Below are experts of layer 7 (counted from 0) of a mixture-of-experts language model. Rows are named router (the router's row for the expert), up (a neuron's input weights, with its number) and show model dimensions 0-255. Each number is 500 + 25 x the weight over its row's rms, rounded and kept within 0 to 999. Numbers have three digits each.
After each expert's rows: a language model's description of what the expert responds to; "gets" lists some tokens that make up at least twice as much of what it gets as of all text. This comes from a sample of Wikipedia text that the model never trained on. Tokens count by the router's weight.

# expert 53
router:516518499502550519476526518471457478512462535447525531510511524478505470507492497480551524498503527468484471503534449540440538502498534531503488469540522478532513511505528480552470485496470493505513549467489503557536530511481519475475501502518506486490483549506497502509541520487509538493543479526501512465490438473492508476487545453512491524467532495508505503463499497507518486490499513526495488475480514525482512506506525496472503510494486470525499431443535536499511480496534521525460492464508496469523505514514509535542511476525479492489522514480507468485463492524537433536485468516507495491511478481489570499515491450490504511520483463493510504487501465475498453512506498506505554505497477476535476522509539481519512501480478479497527493516491474497508496526445509
up3:508525492521558460459523495485515498507463496480519516517500458447503476481480460522528534511440494495486525506524480547490554536474507523527507518520500507516509513449483541512514577505537518530510538451440488492537520516465469471455497479500493497520479489490457490480500541491523509501530476488456486477470469496509521475507522486516498489466480508475487461490516514472493538486496525535475499500493554508510485541497511484495493469505481487541493483493490504504486487528552521548448502454551519477548508522530480536494503503493447476477531520476472472536491500529528482497493480505523539510485533479499469531482488500496482535495491506497536551476482476500502495513511466503519502496531487541484471504490490462498538515518503531485502492508470493563474490511499489
up4:502490497483524490489479524488501493473454501505477525502495524557523515482489492496516494472500535562475476488453491504496514493535481440482510445497498532495558463472533516550476531475498479504508513512486470485547544539478485461499545473496535517503448480505525463496521541521538474520441506515489530525513490515486512524475527462464468479497517478493510497478566482529497519462505511522513505526485506491481489508526500555514490457454472489505515486459532496467494485503477545491472494533481506454528517523526530534487525497489521483504457497496488468494501503514523513551472451511565518511490507435431497487495534505508487521531497464487495487510518519474496499513512521499503511526517551531526500481501461536503499479487508528482485516531515493493493489506502497
up5:510543498463489491513523490502487526559507523482516515499506498439507529476535480464493478482510501500479474493521509504487518523466537498497479503493530513482506483464467481554478526543494463495531499509488514494525498481530506472504550515496472463486533501532490455465535495507511520507504478534479503510481487485521528456486541472506497448446486496496531513500521476439512507517519472520508475533516504541495507494498573513469506496489501537497520528498519482442496512511458554496492454438520553463480448521507496519521494500503460475497491473510474498529509478489518497546475517497477506524505542502514481469507455508493488522474518497510502517522502528508479522490522536499466513490473451538481540466498477503487579495527502522548508509481479483485464500482522548
Function-word starts. Openings of function words and clause starters, mainly wh- before what/whether, plus The, However, about, them, there, after verbs or commas.
gets: "h", "th", "wh", "Th", "H", "Wh"

# expert 31
router:536506488486496508470551526493492487563521517478484500493518487521478504508491526495506490505518470491496512481518480563479514464527532512492520478538499476500510474462469524530499522493453450508506555490547509511531498530453481500499517534519516518527523506477485469511454531472536550503533524508525531498440507461535523550451485477536492504491472496502516487421485481533505514522549470524489503472497510495471505521482478540470542493478498503487514455477484488477491528504536515496491528464519519499516515514449529507515497517491513527476503530480451464534446502498496484557491482508513481509513479491468523475528486520486464536485456475469493486517499495495491527482518490458521497526533518503496472493476544523500519510459461505517496475483483506533518497472490449
up3:480527510487524505528498534537504491500485495487456463508475496493534531473480506562493486473489516542535515506478468506496502484484483559528496544572523521514497480530538502553492513535517512491504486466435504454523480539501512493541472495473488524499508502542493505502491494514501565472520485491515444502483538489533509484467524514493533504481528529490453494498550494480469518525462491503568474497510504492479530493477515459513533510519525520478499465524494504509489530544487493480504483534514461510486517476497514523520490508521525518504514494491488471522508509506474484467517510513509500511509476495486514494431484509491493526540436511514509470491452510475500517533517458494434448483491452472484550490502503526512502455484470488506491479492534476509472482513463502
up4:514514487515472492463533503515493517509520529527490509488558488503489522523493507557481503497506475479498548479460495513502500491521456474470463506498462460472498525499523466476472518485500490495482527495519484549520473541502467528492497530492509508482476523488450469500451520483494496468518520481504495511499449522533541512486489493557503499485489545471500487483480460506511523561540493500512481511477476494497515488510523489508525541500494455459466498542541519510503559516486504516528492549523510520495529535522527472549495510527519534486525541507489486487506463523504503508510500480524486496503504466479519481498490535465493535441506505507481492534477500497540453524528492505522497529494490528476432457509494486492446474532489485561495471531500473436494478481477448
up5:487475504494484498468566534486517496510510516442499457497448507552518525467519472497505547467472475457440532482501542504494534467518482488526460504523490525507498493526489444486521503513498472514498500484498442492507512476491482522503486508541482527511486484453530510507495488531531484521554495490533484511507520536492468480517534492489467491517491459464522488485502528469472456535489521484527516516490524490512520509507504487460534478500537467516508456504528463470500469566484467524449537475545492516479506544509497488516516531507483511478472473523488533477509544524499453553473468539514506491464490507513503457481497529482470503488490456506470543539500474484515498520466490527502532510526499537483480500488511460476510520521491517507530481511515509503514501520526471
B-pieces, first names. Pieces with b (lib, Rob, Reb, amb), capitals starting surnames after first names, and list separators like commas, and, ampersands.
gets: "b", "B", "H", "J", ", ", "– "

# expert 16
router:497513481523490509445550511490477501542498549446479499559452461541484492498505480484490521491476523474515488507527492534465513509515508524499464502524541466515493518470511471499521554514486449526481520500523500546512483500490508500484507500494501516470508534465462482476504488495506541475478496479480549490510476481497531449506506459544467545501463516525501514480530498551522515504566478504486505490546513510494475515512491539465500484519470464522477465455504508491472516447529506490480505474519539481534487509495529490537522517522498515481486489504508479488509491504572461479511470514497485512490465483535529504524483515469497508513466492514515488492493486541525507485504448464527504533527454501531516459510483520480525534487467553538511493477458500476466496479510528
up3:487487505495491492473564520524529504523500513510453523494462536535493486503499492515488475508497484544466483521474470524497504495490475528492469528497500501488479494463499488475471490518556488498485528521551516496478517467501500490493493490515483538474529433495515505506499536523523508496476532524451521495502494477496501487481527468484489488497499538484521511519505538536524537528518485430516519492472519509521501554540510538419514498523507470483483480481556495480513499467489511520512516483494519500555506470518537464506507431495518511499520513516529463484479512502507502481505537493461484477530476493526528500533483519465531502532466510462481488510530485518528482511492543510453492470524502471525521498483508523517468493507488495499433438505539482444500460486503440
up4:523508504509495492487569540527488497522534456495489538515488467543490499527511497513495486467505479495492520483527467534453485494511515455529512475513503493540524537514505486499513509504491460484510522485528501513520460504494528480536501516472523541526523499484479488476476498534533511508448546526469533469488493507460527475486525494467486507522486476508529484500531448487506507519475488512490484534549569515487498496554498513497532517483485473507495516516515524497485507495500476528488470493513526502506504528489485520491534486490489500467465509454492441503533563476533545504504507533494516480511486547538517487502518521497494537478480480494524494490507486525480542493472478493513477509451445535501544436471472540504484472479498485470534494439496479486446447500476471
up5:501525518528522509466482501483465503458464455492529523512478495520526530507483499476500524506561499493494489521496490534555486522455484502491489484547521480513484540447466490515464525500474506518496497459524509484522512473482495519472465518501472498474506496494479472494538507482517491479518425482518493478495490489501520524468492500508479481591481534482508539533476498481534505505534475481493533481545496532492514524495494499467527487520479517501521454463502497511489536479497495477518512468459526514536517541500534493495471493495525541553467555481479496514500521491524517464514478497511512462565488478466496469535518506514513548520431496465484510465510505495515511530511475538485504493525518504513461510447477512481497514468498523508476484517501442461521463514514480
Table cells and numbers. Digits and pipe separators in tables, statistics lists and coordinates, e.g. "Interceptions: 2", "| 5 |", "(age 54)".
gets: "| ", "1", "2", "3", "4", "5"

# expert 35
router:483522479497501486460536520463536478523481502479466494512454464470483498545509501516521523515511474464452464501467512516527544507521480509491481498507526481516542489506493460462527514495523451511482516480499492478510539504471538479447520475538553527508485499497532518478564489487509499438502525493494561491473506513526511513477490470552482509493466496485515508468519514523507480545517467528526497471510502520477470503512457511458524475510557464485488506476529513506510532473512498522517532458482524444475514490486533484491509517489559529487519541518516454506475493500534465486538467487505531509500532519483536500524504492497486529511498520483455496482500478488496522496497496514512503519485504525495484535525522515432516542460527557522501477486502458495533512521518485
up2:497485508470514495530491524478522507488461436515483536481443496496496465523512489522507510505515471485479521506511493480478542487521531526442535499527460511481521492522522523493494497477539502496521520492520478520478470539449497454522539519499465496498491496502500528502470497509481506455514529543516443476513521470525523497515480478537466468439513523485506497469511533528501484546492481532558521500523507501483447464521509528522500487477516482530467531487486505469514460506510468474525498512478474445456470550541491506511534521457545518490490502459493502505514510535489479488509485514499490482523517482505520539517469482483494523476520512531473515474478466550522507514497529511472460509513513545479513508521478482493477518497502476506527503476526480483510458552518577
up3:500503519482480483479502563474538517502487511525493444507476495464478520496542557521523558484515530427468457485547512523485500470482459484448493518515479507518533487485499474513472496452489498504470566464522473518480495471537452531498484503507508513509520497480530514486502485508492491481518523504505509522482472462493511513495491476520511453496500519475516482491505529507515525497534503503485500472517523490529498522483491500526450482485560462504468495471490510485548511537525538506505516505497529466484510461513529533529508514483518543518499505496482519511471515454505471578467506470486471513471526516448511475540487497431533524492498499476500485478486507448489496485486501523531517559485495455448466501483499510516522524530520510488507493495520494504522491478513499
up4:502533547482478496495542485560528544501472476471481508509513531474451477536496455504495498479463493482498531505534482492485523494433477532500477486504496485547469493539531460475506508456474545511489487445495479485475489490504551512496478524491501539454532496473487471469503445504466500482523527458480543555475533494517478438470492469517474472479511487524530495501479506522540509529500493499534467468504526473522505493477490513513503483538498514542514477524515486495521518489547534506523490446505506519503499477506466524525510526528525483542470496495505465549475493495508483489535500497477489469531535484520531515482467502471492504487516535534503489516453496527496511536536526472511531523509488512509487476509478504498537494528527551528508472492489468494521467520508524
Capitals in acronyms and codes. Uppercase letters inside acronyms, chemical formulas and codes, often after an opening parenthesis, e.g. (A)PS, C-C-P, CH5+, rare-script bytes.
gets: "W", "R", "N", "E", "C", "A"

# expert 36
router:482557509474495503500499517473512489536529528457514529492493478499503494511516481505487472469523504420462510489512499491489513506478524532466448501528475491521507496509509447540494567495488485520546529488499484538535517498497501531522507502528525512484492487463519480522506540479499474494476462498514499446479491498494486498503504489502482516467467533518538517496517484543494527541523423536519475452507444524505522507505498492475543516492491520530472508501518511480460470449528494502475547470485531513529495460470515524506542507493525513495465507483487520469482494466536482476514501523481482519490519541489507509514509510464465486532473487473488491470469481503496538524512515509543532521531464502514499511503535516484530500488460574479545455497515491488542506527456516
up3:507474494477496497479484525518479486531513508500495475496493486509525479518480486506533478500504499508480474500489493491466498508495557440505487514511543534532504521511507444535483487500518521472500549470451497525548525502442492468479475472484504487483509481495509460486489511515547515497464452492527477508533515556483474503491501515516498484522502515506538490519510507503525424470507495529511516512524493485506453488507515492552475534475493468497474474431478505481487526454479481497518505514473547491457513526575520525549510498548515492504475515543508475515497500518449469515526515502502476510539526492486482480446548542485507496529509505489509498514449450532511480512543465505496491538499545497513490480506477493475506473480486525492535472492520468501520536549478497
up4:494505539452500508496501483493512516537533483464508462501487496506496521522503528515466485488508507504449545456502540476459515442493525497481495498527499500519545505493472494532518532511508497505559494466489464500484496520490556512497502530508469496467535509479476493530484457500515466490529509473479477555530479499489467484503447487582553447512501483532527486513509496489544510521492483473524517489489500500475450491498530550464525542500507542491497474540502481505492480451478455508535484513491496470471486539484473527497473573557525497496473515503538498509496516554504502496452524535497496484459516505486502511500525483472509517527497529530481484455469528524489499497531490497457513534509501545480475484474505517489475521488496488468489498506518499476494479529491505
up5:486475514474520515509484495483490518519452455546512510462507474471518527481518470535526489470497500489480507527497484521524517489498506505453551491554488509508479465487489515527508538508524471487487498506462439497529497538488521478491484484496515497517556514537482531533520438464469512485493424516537524494475500499516487504506510501516467499494504484514477502479496524488520490515477460565502490511472443483521488486463511516513502481483532516490502473520540534495454453481531475483478509515492479526505505447519497500510486490513528480506518516487515564491490469502508554525491511469496540461520498489505501522536478503471501502508510471522503532512464490498511532515453496556501485479551496523555474498525511500483495493507474522445535466479521442487468475491556482
Election table cells. Empty cells, numbers, years and party names inside wiki tables, especially election results with votes and Total rows.
gets: " ", ".", "0 ", "201", "\n", "1 "

# expert 24
router:494547532453515511526561476492512507494494479477471478526513448503496454510534473487547512515516552445435508508482460503503481512526504489484443507555482500512461560478510497526475547509492483531481519526491497515497512502449514470490518511495501542501482489519457500529519492509494540473506549518476493521452502463520502509487499488494484519484481501471537471483520501523511470516515491525501496467536456543521517518493480517467522480485499497540478520477540479469477481485522477523479543512524505520489492488523496535520517494511541499500506509457515456523507472500550472503514501507497496492449461501505496491466488505469529499504476468532493489500508424516495502493509476526494525506553474498517491492501533536440519527492462490508497429489525505501509529487514498
up0:490504526514516550501500487493501518479499532523460514492475531464484481502530461506504488458500510505487474513517516515527481514469469527540537486483527501527503488511479514479498495513491484518511534475541519520526492514462493483536558478501514487468490497515522459489489534479502518464461549445547509506505464494545563483551501518449477499496504511525502519509489526484493474495508497475477501500530505471496497514539518507481478516486494494487529494492545486508505472515538494524489509516534507499505444541499523483505481462470478480483501509546469489493488525513524468466455501458467477498507503450521522474471471535450542555527522464495494543526447506470529509542455475508482448549480479491545486446500541494474535488505550522521478497498494506482485478510512493
up1:496467510465492551508516492480490487493531528465487467493478516538559520488502495551504431513497492530520525487500504470489487494480540476505470481514465507490481527476500508486473540514503471501462477516475518492498492448538541443487479494526504458477475528503500503530534552532519527467500506523496556524494506470495520475569527498484529523447479452494469488490528541498497459491501516529497485503506492488474519509471493509463472503513499493559495485474545515494503478516488485519537513499514519542503498461499547470509497515470525478498486539481486482539494505474516516491504522503510477492517502460493520506484468490481533532503483465545491528524539469528576504521476509482484524510548524507494493492526541475474504478473481468463495455468483488453510480506509481
up2:517535493499507489523539482476487507488523511499503501506501480526527476507485519553555485511476507519532537516532493509568460481503499475535498485487485481442483534566475454469446467459564483472518501480449500479510489537497475479486492530523502495480520421517484465505529500513509491528491496489523533514530497518513516484484501561472534526481503501507450514470552504525491487479500527511523514511500457534516501494487471485477513498472532470480525447511494513496539539474494505499500505512472522486512510521479443526511493487549467466504493470503552481517487471518484498496499480509487535509432511503487470542503480500518526516491494480496467509484455445504445506524487484526511530512506500482523501497459531488494502528483514514514495492495518490474507505487474548
Infobox field labels. Infobox list fields and their colons, coordinates and units (°, ″, km, ft), such as Canton:, Editor:, Elevation:, Born.
gets: ": ", "- ", "N ", "°", "• ", "/ "

# expert 62
router:496531489445534488506518537498521464495487526486489518524544482465500473520498481505492481514531518494506511523537482479491528502487470571499472471510490462513491493493508472485467505502486472503512566520512532509513532485465533483491486482538552495450519499512464488492498490498441532476517483539508486499496445508499529460487483466521497530477470503477491520491520516525539510507532520517504503478496478501542536524492529525496518557508480482526522451503522525454503512479519461524497535463532498471519478527477521493503490548479520449491526512494518472498475483496524514541497498497486469525512485494512502503488506501440465539481461482448506511487531494509545542486519497489495454566538512478516491497495551521462512554483494514533533492449478497464524500502499501
up0:532521517502503522514507493501457516538525483532475479470502535517483510523530495522453469491498545500549522484526483518476497459516491513524514486545489502522515511458491497531505484534474480449463516536518492518474471482488526494500498507516545511516435503492478476533527514499488505506484525523499509488464454513494497488533519515501443461428471498547484488530516488446511505488506476467460466516507504490538452494505555508483545487498533487482503507485474525518495499518518474491503548535462475479519520536476528477500504493452503492520481516496492511488531516476485482517493492521493508448509553489514493484533545479542454558488483459491498495498525473511484530480502518457546532540508470511493461469485498484512472496492541481508529501482516445518544487524490481
up1:519512491477499451534481474489520494493518500467500514513494525485534500496521507484500489484486499525554509504506525522466458516537515489532524497475493495526531509525488497472509474465503496507488518480504535489523545472494489495463488513525508490474426523543450519519500490523483495471508507505487530463513463525543485469525537506523498510537516499546475536505483504545502498512493484509485528520496476431432473499503513533489510505514501493534481495483516469505470440470517474460476497476535535498477459516486554481461513532496520501533498541502543482516538489504529496483457489485445488485524527531489487531484508480468503508500452537515485509448465476514483533525498501528511498530494484524571501480494558470443493497502530529485489484466506482518462506508480469
up2:477537511476536504497459517506479488482530501497491508574495487531471534539522501525538452483498494488491480506523480525497488512489473523520487461544483460529503495443507511503512483517504499506462497462482533517491481476513521487506467480494483531440543477469482523556483485480476534457506472535497547515456482465538494486521536534487497541466505507456502502485448531472507472528515524487500491471516470523486503542495509500519526477480504480492509476522482512497507508511537479537539511478516475499563497500521492478494510531489496482564510493489466498502530478551505450509490533464489502468525512532491463510464489522499493499542479449513502551520503493490480513475486474541477508514511499472532494539515484504519490473472471523507536500474493463469553490549516502
St and t pieces. Pieces beginning or containing st or t, often word-initial like St, story, stated, Standings, and names like West, London.
gets: "st", "St", "t", "T", "et", "ot"

# expert 13
router:472560498480499500502535571485473498502487492467465514506511464507523491521492495508517495491520557443490544494488526479462510503511519502477443487496487440555464508459463461518536523477528492502504514514469498519491500504484531503525482534474504507479501486514485498521467500470500515484528480532524497499432516477497514499473526455509500537505484484509514466493537510496522526506556480524476483518499557517503506470493518506485563457520497480500487479518501538492494491510509496493442493500494496526516541505494498521501545507488504531506520513509535510477488501471506468501533475541492506461466486516487512525513508520500496550545483473488508447477497482527511479499481482497505490530506466510574487496501563521454513521494482501485457447495505454521537488487444477
up0:489509529522484483505538506493492493517490521505497505472458476460518494499525569492476498521496493517493576506534529449508507531483476497449507544479496519543482521441551498489519544546454511485522494483498493516533501512467472510503530486511548497536534488496480514562522468520468491491488481485512524526470487487511494496538534502501519514521505481446514478528493512480507512464500512479489522522456497506459515505523524485526499483515509458460470476491477541496458522486505500556522536532517484478499495489487517489490507513476493471498480514511517511474505530497485497488494480526511532518467509484477489506480520466502474531513508544525512490540535457555456489496481485535459444562451481488477473509480501534473497484498478519519484450520510444515514488477473509
up1:496486494520487480546484506475474529500506511469509504553468533520508504469484516522496495501491531519513587495540521515505466463531497573530501456484482477523516460529479437492489521493471510511536481477546481490513511485477500486557479511460498542514478519468504495522464473507472507494496495544480520472457528490472503514500531506524503499452534456475494511513485531521536482530502519511511538533491500529483519492483497501508513482512515507484526493501479490460521538495490499519517473494467506493488520490515478512506561453468508517456475473486495481514514524531473471530539481508488477507485494455530492524499509522516481474477512505505518502493473486493540498489455504460522452486488456570589515506495490526466501469519457509481511488474495483506482496525486470
up2:495504500493498528536493476492472507517453548493473476465539485493466462532518528502498525503506527478491545521450467490485495456469505482520460515504490510479506495486461524558479505482490488555454519445479465530535515444474551470530518489509497490489489517499531505556493501520500479512477518554459519484482511518525451513450484462473483482525466468456505543497468482515532499494496491548488514517500524492531540502533484503528514487480525480493469497521486525478498494500527469508474491465446505492501535466507479502491528554477470467451478559526490532530505508482515525483515483530503514478483489498520508468488498493459499488493528522487521518501535476496514498531490552516528511484506487544505494488534516514481558486482511510502523496532515479500509469454522490
Dates and numbers. Month names, day and year numbers, counts and table figures in dates, scores and statistics, as 10 August, 2001, days, million.
gets: "–", ", ", "in ", "ear", "March ", "July "

# expert 4
router:510508506466546480505503491443493457515503451489499493524470471520477470522501468453511501544520498514503510498549512496538518500506487525508501489586521488478542472490501499496531517500453458500490552478509513516513505532472495493512511522550516513518490501476475487499548542521520506523534522528497476497466505464523518497466537501510476499478488470445525521487498460515527490529522466530470489492495490493462464484481519486476514525502494486477524451502481525496545530513486491471482536507453491509501494485477519511508520528533508469491509486488503433509471473521555466518493495535522486503445501471481540512522498494478491501488522469517484455504538519491510526509531489445482463499523513489481524521533519511494471519489459533537499479483528460551473440514491507
up1:474467457512492509463473480501528502478500525532511527468470456460482490507471497472505528540535531503520511444506479497514508488508491495516544511476496503512472495499492519497493536509569489488563508496466469445506466474501516454475448437480503507528484518506474495499531509551524468546517523518526516511495514509478509513542473501499529499466497495499512501455490447513480457469481530529503527493500500479531505455496485468503499471515541442510512487505509502495483506552523502468485520503507529501476460519486532511509511550539506532466527533482466462562507499504557498481519503513519493509483468479540500498501478513466469501522537467506470520507488536451522518508520489492524484468464525509466506513497470521481515516507499537451510495495508459517516513515507535
up2:500492486534522508432518462534506487508482504522502469499510479476515515485460479484518487510491513482505496497461488520535473491527538522517524485477539476520522486532519484541536518462509509493490480518481528518538529487528514531507557469465498478550440506547505549529493551496503515525509461480495549467503500502512514447506479439499475503501520462512489455482485511460482499511475462578516478480516510536505570504451534527486513475495528546501487481531466510477485497510492497434524503503499507495475492501478503470480475512531491527524539528530520531470478506516509439472482497469529515498516477522439523530496503483491513512524509495530471526435489470498488494473509487500508506496485509499525487491495472523500518509508493474496506466462494472501525504504497479
up3:460485461466493483480476452530519542501491567486479475511490487526511483474464489532490492520529488521508492489505477466461505457527492484473508491518532454490485497500504494519458494464512498512464477515469453514492499485493507539501505493515532494501504516567467531504532487467495467536515510525487536517526487483519482537536540454507499502508451517464491513503461498500515481479478464496523529506560535533428477516492513493515513476487510466439533492474467510465480518534476499482509501472441512508526500541492534489484518496521484510499502495514511486491463515538516520493525499504489518506473505547537524480497495511473486545533487466500525507564468522521502510505479503464499505532516526487508493546501528511464475516464516553459501499535487460506513463515547496
Clause-linking words. Commas, and, who, which, that, but, also and subject pronouns starting a new clause, e.g. ", who signed", "She has".
gets: ", ", "and ", "that ", "to ", "which ", "as "

# expert 54
router:499517499494498486479534549488499520533514480482440525506493470489486517527508548486511521477488570487453542457462524510509527494503495530476453476505507467520527499522530441474522509495481483504502509528533512514526538496483486512486548507523536507531495486490531490501492462480470516473511506465481526513506526477512487518463492478537454494520473480506468474486516462531482530513491464509482510495486502525531495491518516556465511531488526469529524497478514503468516525486501482476490578480488555483531514510481548494470488537505544496533552552500508457484493479445530468468482494485496497478478504519475512500499502486504514564487471501484480474508480477481491525488494503466501506551544490462488476484490528504467513505496490512539501446482497480545498479484477538
up2:516512499477513519485519526491520525511482483502490466534501521497540484475496504494558507460498457484455496465492476479501502460463495502511481528485527517519502534514538483491488466468463493504490516488519508495552521459478514496511520539495527506520482526522503573497532521499469535526475532485465579477503539513477472505478498524493487535538524505510517515506488502474512544510529491477506444541467545480519463535499561490489524477470508473491518486492513506474480452515508508464431527546507510495476496495521522493499458532500525518514490534464451461532513513474534467497460501475466494493499484498453533507544498480509513532511502477492500541518551482493493534498483495503498476501495454477457478505469524531479508536512478469534489482476477498514475484495471502
up3:467539470533504492543552520471492495540531486518448510500472497446509510453495541474486500508551474464493536505489457543461510515467482499503513462490464497468547540509492506485523530511542492495482510486528479459524472482508494522484491481491479508511451533465512495543501498515485472521520491502480476497509501531514452496485478500504516498459522521464520485471528507520495461486520464460489513482522471495576524526541472499475497553519501522502517505436504507509546512499533498511479488498490521500456485504471538482467501502469534503530549491532497471480538506480533512536532524518527503495538481505452525494480477485473540483478521506464507506516506481490517468510483484488484494492564472502499529456516484500519504481497484495497474538554472529489505495473511500
up4:524527508529508474498497467504460502492527526491557482489510503485467502493496472504513507548516469476460511472476457516472487527546534532513502484486526489515495534524501474461489529501487514504544543481516480512513514490501534497490486508478507493481509486513489550487502455489505496529490459453501533491480502531504489563517500502500521469494519485492494516482484475459507482510480496498498506524451441494496450459475479520426521471600490515501498508500556505502480480465529463550499540475488500525484522519545498499533497506516481487535477507542533472479523471537521468492518557490509514507435515484525474497507502500455534473520493479495483505464545499529509541505515515515508481467527509479477533516492538481500501514522535508492470473478496479493485462473483485
First-name endings. Final pieces ending personal first names and initials before a surname, such as Willy, Owen, Edoardo, George M., John.
gets: "a ", "o ", "i ", "e ", " ", "er "

# expert 22
router:467501494463543494524503540495547525564522501475456506482513469482511527534498556514496498486478565497470574513501501549504525496518511512496479463499548462500544502509531479486511495465497489436538534518525523530539517507511478483472544509532527522524504456481506456505529461484466490465523532483472506522493490505508487520470491493522456487497479516510485487478544491536499517534519437524486467466493513513489520460493488510469508548498516504514509502454520526512516491484492489455495534493484535533548513504486492507508476494474530513509545519476499465472507468458510463478494472502457471524471490494489533507475483483521530517501491480492491468486494493518521528507501494475495475543529497462521491459524491534463532480517491525522522487511497467510512470508465485
up2:567493533505479541529514498530473462552466473492500506529461497530493458493536516516466499541510508482487496460485485529488532514481463461504465516537497468484503531459482564457448475494550485500486486493532498449511474514459486495478484493538517498467497491490519515521508475448510523457470503521529505468479548544497477478505481470504476491510517493469503471487499503511514481454534458481564516498479508517515469473516496507510512511518479478497549515513496510500550537499484450548466519503453539462501484533509496497503451490488504496510485493547489511516486487523473517503512491495483506530494479502494535503533489485508506544521498523522508516534485508462478507455542533482510522515506466567538498496500500497517534499530478463508496503490542506493469503515483515
up3:513516491502504504475479563483544495513464515520527527530518495490536468503455484507521508504527487528512506504478471508547502499511471492477522484556464495493469488505542478506522513488480523517522528457484450457544537543516507451524521485457456486483528454530485474526529500461515509480510479462502472513483485486462513533465526442533517488452485507505495490504518551484510524508477465503500529469463548516510549476519473524543506465530513517488521466509506521505488508480498480461494510504495507511509492484544513507505517513505534488473506492480512506472518508485515512472526518503448481468481486548502460548488479502460521519494482522474526474510498508520469528432475521456491517496491541534474515502501510488541522510512484508560528452482481480512485496503482460
up4:506529494493500484515502510475544479483495499497490484482475510515514499488485517481532491534465496464491502482487509482452443527461508514476524491501511486534518517469536505552519492487535477523496507486495499503524547518480477473539473514466491478477472474521469468528511476486556562518511516506483524522487473535473505502521524513472565527482513512535506477519472491520514526507476500521497458516464551455537500505537462526466489514480512526535487490474518502541470492450450541479478511503523533514512486515526524450506475495525472500519545479514470493461554515519508488503492521485504495543508415459521471452498487525491527496546501486468537507532506536498482490456525513507511469511525503455535499484507500505491500475484533499508494498500476473538456504491461482
Name and nationality endings. Final pieces of country, nationality, state and personal names, e.g. Russi-an, Norweg-ian, Swed-en, Kans-as, U.S., William.
gets: "an ", "ian ", "er ", "a ", "o ", "y "

# expert 37
router:483518479456514507520540517487503494518523500501447512504514477503460534545512492501475527507527551469504531519482496531482536507532494476506447459525505448519491503517537483480490520497503523520493503483488506498504546501449473454485514550549526532518501473460482470514472501532468474463513496526475502529483478523507495466495533483493485509497506456475510486488479496511513560510510469551519514500499466509477481511524522467493510523470481505508459490480486517530506494490508495480487549467450521498533492491522501461544511512490544518512528513506500486489487484505525506484522493500492500497469532498473502482467532470457506520504523518506518502499455476545518482493523552474487475560540492496544479498520566497456490509469487512528509431470547472462455505463502509
up1:455488485481486547496500509513523518492486452503479536490470488486480526507468501494484529465519524531523533507554519553539484471474482478524499456456522517516520517476497460459517517508474452504496537512504560536510503480505494496498520534527484494515534496489470490497503488527456524528521515495495515501498494489527482511493519483472524513484509457508526486484539473572473530513527475524485514500497466521512493511502477444522514488545515474511466477478473517483523475510549489489534518469527484477501481449518523444531454456519504454508496524500487523490546523514520477504511560510524494484508536490483474498507511464488543507529445498490499464517480551493485473470518461439475519481496504473465501505514488536544478478490510509471537534478494486490510493470493500
up2:538482522486512551529485489483481489484448493472545516526500491522477435508542438488522507527515479522501505434506461504456526486487541515484501481491543532496536489494482501484520551475511518507479528513495455508489487543466541518511496449524503531493506504496478527494510493439515481453530543468467511511468500531495523506499510500456483521506502452509486512495491490517491539488522531504459518510481496468497483508522513471497492472519533491515506505473488541491501505522486518475473502525526533551490467445549497478514525489470491503460497469453541507464497463495539529524483524506509468533460513484483496499457480516460576515534537510514520543487478501486492484487482524487502496516505532485521508531461513489500470480512508541485482505512495469526486495511474504
up3:432528519527495537516456547485502488483499480538492528534494494523521490468497505504506470538501544489498492485515491545470465504497530499519476479529468426494506481493529484514464476515506559484509503484487494486492471460469479484504527479539515480502520483463518540475486509513505542504511524494471507479458483482551512453525570475509473482524490509517497459517489486522511479493479499539506484511495459507510527494498448484502514502532540505494482520460491522529513490502519431483451510512488523482512453490521515452484468488479511515492490516484504493506471487483487510478488537489497538513504513484545475499521540462467483498469508582536525487500493453448519498482503486479500490497509476534505549507524498550552492523472485527508480482515512475482522492523489528
Word-final ordinal/direction endings. Word endings and words like first, second, north, east, -ern, -est, -ext closing a word before of, in, and.
gets: "th ", "first ", "est ", "ast ", "ent ", "ern "